Weights of a small mixture-of-experts language model, trained from scratch on English Wikipedia.
Size: vocabulary 2048, 33.8M parameters.
Experts: 64 experts in each of 9 layers, 96 SwiGLU neurons an expert, a softmax router.
Training: a variant of Muon for the experts, 696M tokens, 5308 steps.
Below are experts of layer 4 (counted from 0) of a mixture-of-experts language model. Rows are named router (the router's row for the expert), down (a neuron's output weights, with its number) and show model dimensions 0-191. Each number is 500 + 40 x the weight over its row's rms, rounded and kept within 0 to 999. Numbers have three digits each.
After each expert's rows: "comes before" lists some tokens at least twice as common just after its tokens as in all text. This comes from a sample of Wikipedia text that the model never trained on. Tokens count by the router's weight.

# expert 51
router:469506554527521533532525485524552510601487471529469471481525508482547506450570450528490525421487522475493520486537485470526592468534475450481429555453497486497461510495492461513515443519432431428485518476474521498523562516516464452484420472528508445501531457510554449496553483534514598540510483484477506521584506473482490542430509434480526506480540513537504581518532467424485464456539437467499505470518451434569584500480434425493533573444473506545504486467425474491482475468542460490433441567514542506533589579501503487544456493496584500552538504513517460485457480500554527440
down0:447500554472473479458475501493588517482529519525520474479525526442449512503475518490514581487562487549414505491515586423477507507516484516478478444552493563476563552502490536514505545510545522487473582559465494500539606492437508511533470476511422513503516511587549502514485527381538496511468443507522446493454484615464567451510457491466476475458498517515485416580495485548493527562491474524483505483534522462487465574526539505458476496578496469489489462501491475508460446448536520516533517446444543506506526488558506570559517489493496392533450433553464502462529545565520461504
comes before: " 19", ",", " 18", ")", "–20", "90"

# expert 50
router:439485496427556507524412461495502473515505503532502473512469506573498519529524515496418504497548485580554543442439513450509531475494543521439450449438479559496489466544485493464501427415474536386517475464452482506485541549502518490450534532465519558458478578516458524568502478445591442536510462487461494475518418462475508520441485506561456425528556481477434465460529439552504517449485555495503457466552550544572536440556440503521490489450449501489457485473474452486535540514529505491452471484507510516448477497458462491469518526462496484433502429415495560516449517518505560473
down3:549469499471598458519504542499494536523571519502474522573440503492452483480512545493486513551503461433445466461469557515452506483480499461558481524476529490467447525534480547495475505503457533496600514493499524495476443396457491497549492497507455513492538497502470513474439414450511411531485482509515471532455528494496469427501465494532523574508484500570465566517566503459496456483422524523448542516442436519501548466478438483475485473450510587597500533493456518473432468474463459464475483486423563508447519501502459409497449522540589510465466535499415546476492536437451429477
comes before: " ", "ly", " time", " f", " first", " st"

# expert 49
router:515523502551489437446545531525488541548544503557547561446530540522535486526506454498457456553533469546553584465468475498492538486447482537503505460556443590423521586555435539587478537554507537456503484511466475549536524508496511499516530464555519489488465470471472516518509491504513500419454470538456475477509511488514505435517518425460490511459511472539487579556501515448492463514459504582541530435477523536476515529492540473420520553559516495497508542576530539441482528427522517577480419516512516508509436564526453449480448539417500449515580420476526479559514484533442492472
down7:504488462483515536568512503550525551506508548511551486508450506488478519482476516477491619473420488511426461514535518503503466507542484493488568540493601481456535523516567532488528531462507492504509537437499465549524503556517508555418496503514430488580585474390472503535490572539508482537517514537470497455444596535553629479494492503468575492490522558479442519477536482397582500510562537481463407437480505460444477480532523479541507474477444519477493532530569504513474513475475494476457517471490516494466471474507498438415427540457508467525458526502504501463534516515526498441
comes before: " and", " the", " which", " but", " a", " he"

# expert 20
router:520514554427512417478566524410533524474443559554468509515476464489531486428495562501561483447567533512566585431496499539417443543482515480517460546492483523523474570549559532517517521449479485557570489491536474526510479533534426489518529452486537507547405449521495507427520510470497431571446537518509493530477503449480433490466538592471478505554541565495452454503485525533507450507536549577516492562475464507496503552544438480503521452453502478506465426477518501497530498447528476458523541455439484500474505555470540577486548507468563522512563551485512443491517493449490509471
down3:506561521550503522485561478488546472455433529488534470509564485493464460602559528499484423466520480584505541452518470449504454462505547490503457524447514500491555501486585466494560524448588565517514547463468495477515508537461465498471481434535527494467530473469438487479522562519461473485556477507424463482550486494467488437531553553512528477536559500436569488521511572503559502413508581427513517480463523469484478501574530444500577453483548497574495441562511505489507505517499535487572514448534535490509507460496491459473475434522450502540513404398541545564490511483490520534
comes before: "ed", "tion", "ation", "ated", "ally", "ive"

# expert 3
router:492507494607496512513469517485519525535583578450501472493534448531449541467501436456497480502451483492538473522531471473482538450538485488539513530399510477535561451559455511434459499488474531455421516543512498492526467440506600496491502441515510503563488418515482530535521472436589525475475530502500578533565469542472549510505514539516502531486495498498566418577502452534482508483533538470546500558499548493505467420461557513528494467478437460519527420492546506550520529587451470506441504580542495461455577467530509548472550449444448477537450508459492460495429463516478529497
down0:499449476507518531507448453456463551603509494534468480497526540509457521487491539504458497493520439501568489474553564485497513404496417560465507484424455447522473513451524492507506511575482559537451493447423474477553505516451570430475458553462526439568554463557524426521503487571528486447503488511509473575498489515508518462507521520470483591529544522459591521541503527511438551518568510427474496452541519529501480479456474509452552489513495427514428459486495418464431524530458485584503496463489505485497489513453463498475474494509448490500454550537469418514484440460520439562
comes before: "s", ",", " of", ".", " in", "'"

# expert 19
router:497445456397484450522432482501477471502516425429525446550448463535511557471479475563421516524543520473446530489498484456515490477541511473448465441542452482500509477537572473506519474542533514536511482576446489457472473525513555459490537515458506609440502479485492448500457510502592516525503575456566459427471534495495454507469451528456517497565455513425486581471524522456448527463548507489510448518524590566487502456505417508485552514470510517509544530493483529486435469563428494510554468555463499494432507486558468502521488536417572511497523447510511447445492497514544518452
down1:451496446547442466580468496529431498513517570443475526560472537426494556505500540560463586539461477563525501462496500519543460534456437545504565525517470573484447472514506533469580428476442482480475446506520551514487479459475531529511537478492543482429520479480520551579512426599451438510532536501495485496555460569560479597502533489551484403533471486536540505499492460497473555424434472481545509475499477519532539487488486482506478412480515527460534533501516448486478542543534497504517512513515521513506548460473534441478564495405501474499443558437543484450552517510490512541
comes before: " |", ".", ";", "–", ",", ":"

# expert 42
router:456456489428492508465433544466500452506559544530510523495488470462458490482409527480502531428419504551488449491547471503454479558455520544434484471469532484450556543452519591501515567433509500494480505471459470505524463500477557501468507509555503546517543499418509434566537556502497534523443482498535552533488462532479519488548524516458499533508457497508464486530524458450494467416496441492471515519504580412437531492527497488535506581530459562545487497551531454476549557448561484533535528514430516504457502503454481518487459506445587386422434514490477522490423485448447514466
down2:438570518515493488516515507536549524536507463478505526485581445441522450449529549496432505465475479484500480518456463543552478514473472471393506505513569490575503538479467483453494456612541591478488538578453495512507560492535487515498511451450576434503498525479484462450483510490489488539508525533463557502512481474513514540492481501507494392587527444513478499453518546520447555503477480553494494571497477524569507492478457582479457519496561511525521574438454465496524504484469491469479457541485521523540458459552486543592536472463432462524556575403496535414482463525525448517
comes before: "|", "-", "\n", "==", "The", "==="

# expert 4
router:495441529536518465472473464483475601500438525537460502535517476492545428527525521556428469470553476473494475414478494418556451615552518492504506514549509535479508468503548478462482455559531532520537526477432539545479422513494503472529520509423532525498478527489482548473485473500442476510456504495485509449515516560489517493472404524444477522522488507526494453504490512491573530559561493492388523525577428463554476460586481544544532503446512516403537533504533521454497522488525545483494473462542445505557410533476506483470510462482475470488427555589486545528513479485547434545
down1:588554509508546501533464472561470594491538536519472469506555495548537554532485424484484490508469524502458468497499558582434570480498474489475534477537501429545480490467481494574509502481542488495517374432436489521548484515533487519466516559399487468511521467518469496482543496451547549499515435506521524568507479439536539436495554478511535468507498434506529488529550512539444492447481536509513473584523510539620456583451506483475533515462500567450501430470560493591517486490541529505408562537513467481518454518440506448496498528501539497480559559539474483506532485486524517521
comes before: "\n", "in", " the", " a", "h", "ct"

# expert 30
router:451513495482492526529489490536589499514470500579505492504512542529531487478510556529477548442576502485501480560486542520419470532417512500517502490497535451489491500492511444485481495471505521510478427531525499464448523521549527483599430550479519495479568430462456585464554555611496479440533597536528462549543469523511480460462548514555502495529458479541490534457506442440433505465504518509501518438422454559461519479527464456406484470487533529531484489541538472475480478605512489503460506551404527462516446493505580461480480556510461452429492472519451555466564475502480486528
down1:513571480498433489469497448513534491470525449538460500516484452534500516458514480486574562510505536438468479450500451439468517437484465507493437475527535528382438505500438465559480511541545576408456483530481493487474498473471423454509500489499569461497454491428457513509484448597502576503440498452511488523509477470515549448446509467534477530410494509494525532510499534416532480524539454539445446498466478530519561472562497460452495504556469542457468456475455491566452461458435488516523545518518458456504415523466511432487505560536471505511442408473539488536510548534510518430
comes before: "-", " P", " S", " C", " G", " O"

# expert 15
router:492483519458554514539530403458446512458464465508576489472480515450511498434531476576550452584419480446558452540492468537484521495480503447399465408517431485514452566467487500410496416541500529445535516441530529452489475458506539475509428554484473466560513468533472478587516532536500509450485532482475473488523558406570468553515512510502497565506490582537561499467519542521456504511526542454541454584548494504503517458524476593514532492506528484530513476533505527470453536473466516553541526520568466524500447561472465499461583527516472520534467542506497518514508488483507482501
down0:516549551527533560524551466501435481448418544528525518521501571478561538585499514504479522480422510448517568574478500477518544465419580506471542446541486469579562480544495524483549520508481538497521498545420512440447508485436524460393545502485459482491520540363494527465482516476548539455471491561505441437505453488537491479494559477522462534477490481467521475488474543552438526500511532463519504524502553560536484547511468513528487455508459465491512469532418525406530485569503505483499503466457454446462481500477515544496486580477476555470489425558481465453484515454462495482
comes before: "20", " |", ")", "2", "born", "/"

# expert 38
router:527522527429446416507458551464503525487539466492490509492498474505524412551564455461508505486475498487500487508497568459389497454593469462482523500500452499569548495423478476513531564465467525412530480498558528532485517445468487494399466537502486535596516528484525452484434461522508487538497442527529465483532572496439464483547496489557475473481462544517483475529453468487547417552504538505497541574480456448550545502439458461534525511511551505535560479511475532434421457508486515444461506536514545403546421457494496553531547432523489547524464474525501472451502484544455484482
down1:447509518518490464487537547499447474524446466469491438449470503512534448472489538527453576469485495575517525472509507495519535462432468518501498464490479479546530540439498488567525484535500430477551513504518526466445511472585460523489519523535464443528569489485482496480495484492497488581511553569501504492357563472529521571510468475497534472477502534488533488513552493520478450610515524520551484588463454483489521456441434490460482437533556619548529479455483467482453489465490472410507493497492533594461401551478507554462489418473456539462538515500513466501547553528478516549
comes before: "s", "d", "n", "ph", "t", "ol"

# expert 24
router:483524555540442500505442507480484444423449564494460507537521508471540549582498503533571457560429515506469480462496519512509424531585450448502541487500479437496584527450530452473517461493511519490529546493539493464549492515479489430483534423468541471568515438444455514467474475429544493481578484508558466476543471469538448475494474568524485537516548467484534518491497477539498433509500426504503511530478433581470454597486469503447536461498458458555567515461570528514489481555543504476469485554477438534429476520598515520492511473488509492442554478459493551452517517580499499554
down0:463535522528501548526514440511473495496392512508457476487476478494562541498456509503478544540513508533479463453489530437521471513541575583525538455557499477485493593464521517525406532548545514434490479485473473502478503574566457442434546567560430528430529504531476489461520518481504493528497391499496490557534464488566456535524477468553470462447458509481536522501461494487508460450463537468475511481527478554477561486522496539501554448475512431538480451461516434432546542445451497522506477475565447479517473467513463533479426526511503447483504465490484444624497468407540568505
comes before: "ing", "ed", "d", "N", "W", "S"

# expert 14
router:469484525531567489533501585470509415523525487506491450476488519481535462509501524471469533510485517484567530468466538534521517465477468439539556463515497483488501452526512522556536445412418473548511528531486524510438526555475478543471400531514528555539533541522507486481505555479453488421465495457427466478478481550532552498468464585429459464450546459458521579515467440553571542525469439526476449492473453475472545519513520496512496517527563534462479457465534421553480426476417451569472544565449479455511476479479533498492531493509602567510511532459529451561488486512414512475
down0:480442492431494567477427557599456500528498560533529438514549539474461472573431520427454561504547492628572526479420523522518529510525503493477485488577452474500506524480465574523429520498485562448460447505492522557521460393518545444493534472494533531421403465450567455481484445502505501518478486494433455513447560542463471461541475509486534499502499475450498501518503490441490413516420449543458529500473481536496522504496480516461510549477533492526546466518478537495531504489465525534497481568457540449477461441472489495451511556454504473545501453534500454481512540521493516457
comes before: " by", " to", " in", " the", " a", " on"

# expert 33
router:489450528481513516390448481470539479485488515465574483475505581506536480535447486508450526502494535505544539478551483430485509461523468438510456540492467568405495459537509445425470495544553475514443533507544527505487566502541505482543492472517514501414491514485613448476493479504530506497560504583498476504535399515502504499545424496501446485440574476523543547449510358477492498536472466463569546455501482507557488495539510484482546507494521479524440483550499477514566467526517441521523477532426550480408466560511498536497477576495502540540442432505534483535492465521533526527
down1:521477497489511397536596563505479584535577483534516435465468536463466574526584528502543479504514532540467463462490483465490501486541486529488458491515493499526510535526588498556542509557484561501502542479487411471588429487507551519431475542511522553547544442446449514495492506470531509475492464471446512467470486411539523495525562463545456488462470485531524496487533515536495510481436460474546492556483455458453479440423451485536437459478563564552605480483519479468505515450543534444488511482506548502498496447546526476445557538562514515481567525491520518452449460451559489454
comes before: " |", ".", ")", ",", "%", "°"

# expert 45
router:487493532545550483526489470483507530448539496510468533459500473503480527433512542507563459481518517464548499550488441577586504561482554594448484484494530551506515430545516435488469517427522508539443494534529579552479462570438444461594519559467447490445573446524507524495440544476515453528471528488534446454468482546504510519494517490542490508518481501449517483496494508415429572533566468479480451457530528460545512457491530493557530540506466405476520534536543440514542575555483481490566524416539508576511515469469516463494502496522535554489526504560538438563518456573500492509
down2:554486454506561452496504476487429516514550505491497434481572479514496520502518490457458559556571511485511514443505515490537566457584537489442555541507438580487479416506515555462503438461440489489552533479505470511555538535437540535491404539531503530499518442505496489570485573528432564511493551497534463522517512607468476485511522461535512515492443495471516521526456464531522491561518486487495536528558454598453426564546512526519480454438488539425531507526527488491499523446504423507491489492514440543491506403450473488527532559495498512489573527496498533452390505466464516464
comes before: "al", "s", " of", "ity", "ist", " and"

# expert 1
router:515453448540557498509510562493533450567583429449499573511480496504514445490484443467543516545511498561557544518455575492426487508419479458462503561404458528536524491484534499467522553537436484529458452524447542498486496521487460529541466446540504499488554492517551508517495524454564493476499475430476495448470534519502497489446473484539488491503457424536509510581531515516472586460498487489496534517545626572536556492479489505510489491480509576461525530505428489486506531524508559436451514395459479451500422585530509480511516510538477456467431517460494564515449468527442524500
down3:473492552473546558557602534450635536534576525479451511513484527487459525501530526464459490418543452490490473507510532465534444517470522521517518510516616538501486470517452491385508524431510421447451527474508512506517467505536571501500526510521443419419530514486483504534491472577473530445478560521503509546565509557491472489561584513536476492503577501527509484562543457512507523485522465461565486517519466576501499510462515458468518448528478461590510518478460519526477528546536485493475489504544551529476511418469509456513477431435487479497519464487503407439531522504514541510
comes before: ",", " of", ".", " and", " in", " were"

# expert 28
router:516523554497479482522571500479484484516542544456528509512568540505407543483518489467441473491417504451532513454575558555421509461533510512508426536517574495525505495505483522437499417578530546461491527502516550468486515515448525510497527481521518491482598429557497493507463432516486494470559504467520513539484477471530569463473450488431530515505587551497548411451546504552488545511476600492533524481475551486480500557464511518499488550467486465445458539555500491503565556516558529503428534525481489546527468518518471447495490467428499468535482565479378428498513524469490573540
down2:473469477485551467488442514459411583603436465427504439405587512509515522448398457453444459507485542566472454456488568519459462527503500510511449563527461577482472502524491511508430506569453504475570498483471442496491520545543490466503481544499499516480470488524455500474484560496460477513463534512548523528479488455525459550455454428504486494510449444509399501484534467469515403551493517525512538468527522524498486488510486550488515520498522505484493495448581528431549469520497547474519495507467442502532473489482490556456424514551497506393509470505423454506541489475566447514
comes before: "s", ",", " of", "'", " and", " ("

# expert 29
router:491575509428487505522560452581522510595446468566492475518448549506499496544492520541488563520523486472499531472459477513546439410430451532410447479477480512508455493527497555471470453541513508542549512534497477473493533474473459523504509538514513475395442583515522543457485501457577516492446467463528486469495497563505490498597554569471477517519469502463450502410479520518458495461449442471512517466485424421469549491503532541548534483497525526473560496475459457525508428530533482543478578538519571560445478416529472458543538559488522435522508483484514542486520514535530512443
down4:480558551479541500500521500464526532517484482447475537441513470490511593508508463445415473452408522400574472485539493451503514492507568526504491543510522483481459502428522456510551553471486562509514535521492501520488495470586454567431484508455495490432586513449501512477502475496501466537467450409480527450537496529507460507490472553525484578435550501480447550503488518487450549518505430555487548496540486518457465471538538528429574552449521414547509509524429491457449503504539501507483501402523514460496560492508556469523470521491514528499579467485579497509595470510499421480
comes before: " ", " first", " States", " same", " f", " United"

# expert 61
router:491519514476473516518487490551534422531521620486373619517491453497555520532525499469433485512506496499468496576512527484491430394415489480498548444481519469507530506492474483443465532514570482468514527566513473593537538500502518447503513587477528491473461488521515492485571442487510561486600424488465520474471521505490463493502488491461508464529543492545553438514483508518481426497538491468462479419519497482457500512504561515515480552463517468480475524530499468463493494572527478486478490490540467429450504490432463499472466568479547540450528436445486476571509476438579559503
down0:500487534502476441519468506497471460471412472476476512521558478533474485458593489500434523478541504579490497546462559526505468481527482497511527490531534484557448505461567486461402440509499497431499502470480505548502502474496521501561485547461518553507504439464499445535501517462440467483480482514541504501478551509489432377481467438535452489383519450437535464485516542524518575494432515547549467417533424513485476527528478540485516451474487498527548561425480495514652535456458511429492570430459465462504513509488486506540532467508587496479496476484513485505486491514462556540
comes before: "ly", "s", " to", "ial", " in", " as"

# expert 32
router:498478529572493423494548527468505533471531479507530486508489500467495549496533448544471533434570508511560449462568501569516501530567424501496501578500511454520527505550553475476556527491505550550457514465488536526505487595551528537540488481495410473436486467528519502463524502527546428467461404478485512481474464543447551473523504534473485455447538507574551508406557496533436566424459490503494582492501506534471437482470518499484577476550459547562525439507576510425572501525509474542492484444504467461475582463460491515537455533498495570461526581510540490509500477533504516534
down2:481472542463471507470472496498348465500457455504468449504503507546465524455519491538529578464470502533500470506511538488480528441419443421510523540468493486528485505482559525488563464543495565458513486512520502444525458443572581526533452487521509542497542546466496493549520479507496567593497494596518621567464436480400525511506488532501525539565491476500446499564515538568411573488502533515544503520526519571490509456441538442468491510565490532531506533506488440546507484478503565511425548510493508471453495517526422486491491524477484515505477506461525479559480532574510480535
comes before: ":", "\n", " |", " of", " and", ","

# expert 41
router:472542465491445480526501532557550482553500455519529489484517511455508486496463506489523459485533539563493483450419454460472495493512577540468494554549552597484569447556460495540485552537523530548516504412489487541472541553529574512477454501516548521524543486491538498512517501494599552475459470624503500465482539471451401515472505565510522517412549486450472541573512518504526485534442547510568566518455562569482527442497503499522555502546442472538525527496557506466552503476548507501472456516488515464502500541503426483523502500405456499493534436418455537508437480446528530530
down2:448500504496607527487537482467437507493483469499389511510458441496507480451527415590462539432540448462523461445445476501506489468513496481478486470472451522495521526490535546507474485491479537444507410516521535455581522614511527484468496499478531459444509478513497501533519506517526453444430513534512515464469486518480412452546546564508457458442527530488482476497446532511473550488499480479545463588518467446518536511457549567529541490521518509538537494577439486474553488543512507557447566522496559542591483495462509571564477550475495471507442450530558567516445444461483528530
comes before: " ", " a", " the", " was", " been", " re"

# expert 52
router:496567586492444510503482469537564524491498460478448435529473527553499514512444436474527513558534487487595539465478503531468533532560543539475465469553517482473511551484566472544529454541464503531449481489562485515567450523445589623523525524467485439488502481495552457463550500527463439375474438539494542472525537527531554456581524458581520480521548539501472497491479529571510480512474449565505462495502487485494457429430480583490494551450528473526471466427484572569512519569470521534529506464508549464516524501467492472518518540526479532453493527514503546496507484441478519533
down2:515448509468484518414486429441574550490516514510489468484417528523471492478481547534583484480477493489534453418551470429493497455441422510530454548493529477467453436548485539528516463548464488531481508529512459524482538526491547452483613473438483507553459521510533456468505529525494491416456510512511507550529580470514516488500461601531449589493517558485450524502413493485523463480456465473493549471517462484455470523518558513474568492543493504531530509532584521474471494480546506583514456538513469478498505593455497533507434472513551459491519384470480424453542504539499492527
comes before: "s", " of", ",", ".", "ing", "ed"

# expert 63
router:428496462441459490522529452526422510463526425509456463452453499526437450488484501467475459493539499524496463556477574534568531498559440571512452557414444476499423561498492494447526468451523555514392532469520471507566518502567432526451530547536519491467493440549472485507487509429480450602518493513546443442474509568543528465528502551529543475396478457492487557554504477456494487531532544415474462524485501528514449508439462490442556526460515557513506506483479499487500485479512532529522502533500476466490480501438491519505474504581475482433522519437475534429497528480521555555
down2:468538529433487465466449482489466397529497452531501508515588548510463512480533482520508472520544467535474541485524472426439487472508459553530528462457463476509461548428417474503519487470484497503503564546465479448450539508472560472550502508455434518502470458477513493517543384442442455432483449517486565449476530600546475508575512464548486493555520525551469433480482472536518427479467501470467557437454494486576505477517480548461513547505443513513478480435476542481560561487502555518547469550465517514499494545501499519508578518484521449461550382473490573518501542553470501516
comes before: " the", " of", " a", " his", " this", " their"

# expert 22
router:490455483529528562533572548542515531459462536457505450501470511514537532461511530496524573508436479482511555549510511420540438457511497559568500551490475526454579499475533577511477489531558503476473528465509491522466447495476545482523489406493473451522457499527540449539535546419486548490589531512520487479552487475507454507521519512443513495553555476479491579491559498463503469490550452497501514484492500477475481450435538540489516462523511558444461509540596420536571536412488471527497457396544540422544452472407546461516462434542493462473471536534493530560532533500514458457
down2:515498501512525519536518470533507556486449514443462452542466496434534559444480513616544510487491465532504461504521449499480449457475516502530522434478518516547545620450470502433458467482450535523543579567549457512484459514549511543520485521514490484524504497481477466506492483467512524507519528526483489463545487498491522618457544532489521465522483376482432563566476504506549472492475498444530566501498450481446423497473488519470601496541572532538567516561503479491556525497444483542505510507538529447562425536521527560445512520514430473534462439500490465555457588520549512522
comes before: "\n", " The", " In", " He", " It", "=="

# expert 47
router:515491523523447485585529468510500477454564567517511497511485468513505575553480526514448542527482425474545456460558454540531581451545497523526494528537495486546413475502411511545512447519531468445467505459562458471426497493538428492473539563530462581439463483510512434531460442509498519492464483514520503462525433564532527490597509428547563486480513466457518515473538549528453481515552489508459540426421507551498458512464542515497528531479499429487488487480552406474525537460454496553448472498517508500484500473545436471492499535516546519502537550490447636491475525487548536497
down2:458469477510555527531525496445450538400503532419452520531440436484502546469575437505549471497488565549436427509491535494552469490551497560452495563491432434544502515489545489471462526552529469443497469529514509415521486514554479406472452595574491522530566547496466538490543506546513529526532469398526497475469485446459468489522524478470552439472527493477464529579479502517486484518490545522521480535490476501446459443501563478434584492510520501425505515533499523555494481556503584460473547470465453499516520492531470530544495562459455544536463474511478431483518525454440480504
comes before: ",", " |", ".", " and", " (", "a"

# expert 53
router:501537513557432562492511521553471440537576489515515557488437475506487499483486414523548509527480537466497468575500511470446478538462468414419459490510450520530563454486467531484508597466529455532448487461494484527548496566409486563494564454526444531527451493502542448477538478531475417511492460489501562570464551562483544522445476500487556524559536475552577535522451519448536553511473502523440523467503468473524548440536498521513443439470542475455481516463491510513473574458507459450455466477534487538548529500495547453575520539510473513471420538526526566527507558512530448531
down1:427551537471502435497435459575476425495497569541455438418448528438495492550487503551473527545466545514545538429524499452511461538493549477532514604538483477488537533508506491455449515489493533462426484506500440500455543546521566541492416470493538557492521485562530501456556466551526510574549470499498524482558484502574494511457482526507465482400497481457498603492546521527469515483473544506539498593471589467510479544511506538481498576573476457493539536513442465479534500539516516484537508560497483513494559523551523494456506516443500586426482487456500502546501559474464481498
comes before: "s", "ion", "k", "is", "ki", "ton"

# expert 25
router:479441519501539545486457561550488415468519438533497532479522479476501529573392510476438557490467505600525505522405509534451575525455495519531534506498513476433452494538551584523495515550530509563494470481515491422520503503470571468530531504488433496519552498507544500464445547483462501498492480467490532480521526502531471482458547494508459476539520486490528483527455525541482579500510562445511558564495530452461550551514541429552528492533437533440520439507593441517477487414454502465567517531515452483528501467466482491617443539492485483487490476416476525442505480506436518450
down2:433555452510473485487516429542465457485458517473510526481528477536489506515446492523513474580507532496481421523503542546522448569503483466422599539501481509533543501522540503481521480536474522532535557532522459493518532516545554482584551451508577437516548516446516604494486483539488554464484474430485489468487580480519495525500460586588476485537529465558554532525501526478538485491539509481436433558577551483503560505471483469512512532484526510466425578472516508461568498495484481462508523569599504485501492525546531483453516429505475460543509633525489578443501513507493509484
comes before: "\n", " ", " 0", " 1", " 2", " 3"

# expert 59
router:531513518509505518590530455521539525566478543553555491487484491414506489408520552478541474458513514511520576526527452478462503508492471570431504503530471450493453548525543473498527561550433511521483501522574473505544474437473471440486500469497409449508426472511455483447495497455486499462554539560504506487486560535430526482552482464537512552486478549494542556461501543544560527511527532488432563515507442534592504472564435486532468416503540448586554560500476484514545477457562522573480464545558526472538486491541527494509480445526458535528449490418451501510540476483554490554
down0:532478496483585479624484376510554500552504474458502489526524546498564488485560471489478514501477524557538448506520484489448490545437443532588445502493481476421465532499451485478495496507499529542500545503510451525483480445468534488530531577461491529509450558500452505537530437503522461468490453554544498495452486516482462469456513461502529460568561446485465484503500478496512504554548498511496525536486556448532453407524550388448522574491475579436486468444506489492511432548518489456392468537537524460451489476515556520488538479475479486420500487494405494525551536481463517474
comes before: "\n", "s", "duc", "ck", "ad", "y"

# expert 40
router:508419450406517456465445555463515571420447464575530493500465496474437511483512424550536522461492556563484473469470470421539444503482529529492497427548417496519482483569491536451471498511486518507497527446534432535474512504441413513501489487455493534522491482516456490527555572457447474514458529546506504535485556525500472524498507494442414497567503491412543546535518551510461521536488527484520566511524523528529485495573509526525469514505563471584453512449422465471471509567546505510477456496468494521486448478551505515509499493545521470538556426398527474566498510468474520419
down1:494488472458543494502550543448457499558486505503455528509504592394541446487451533512509512549423475531476476560492464458539525568510566462433491490517495465543523497491485439523466553501519368431525553454536451542516504558479463433491519517518488535506548489437530513479522505425531496510459492439549516524545490489579530583512515518566520448471500472530497453475447472474524470456427539572501495514497496560522412480532452470468482493484488517551438486437471484520566503482526452559513528509509581512528492396563506422544498542546541487568531508501502497547486524517500443514
comes before: " ", "duc", "cc", "c", " re", "p"

# expert 62
router:514490493489528502471498558537488508534541439484543465499486566465484574516455489501432494484512509515490541496525556470514548464430514507495508525533530494450515466464480500445450504543462540497510420468511395497484439546612488516442485516525531513529525531506551532560529518456467520574511574509508519498501509506476560457487519539534548433449552507457493589539519473443512500485424449460563549469498546474508534514508483527552504573556363577507583495495457459488491506546458535511477528462451475510558479526440467510510416477554520430494559510524462572491523450405488486537
down1:522503537526466534466465483496493539457480570545554460467466486477467569488503572518523507484431442564511523459537503570464498485540467467572492456499514494480565463572428518553504501536491494486484545491438417466506462478443544481472531509437574453505517514557449544527596519582601564558473425510409496504499477455465480481473484472444401545490459533535476553518571527494463529544542391437556480536494514543464538489520502477514498485435467491493512524494501505481440527499478516482462564526436469487490449501461505432472413505475488537553522566495483505507516495466512471532
comes before: " the", " a", " 19", " his", " an", " be"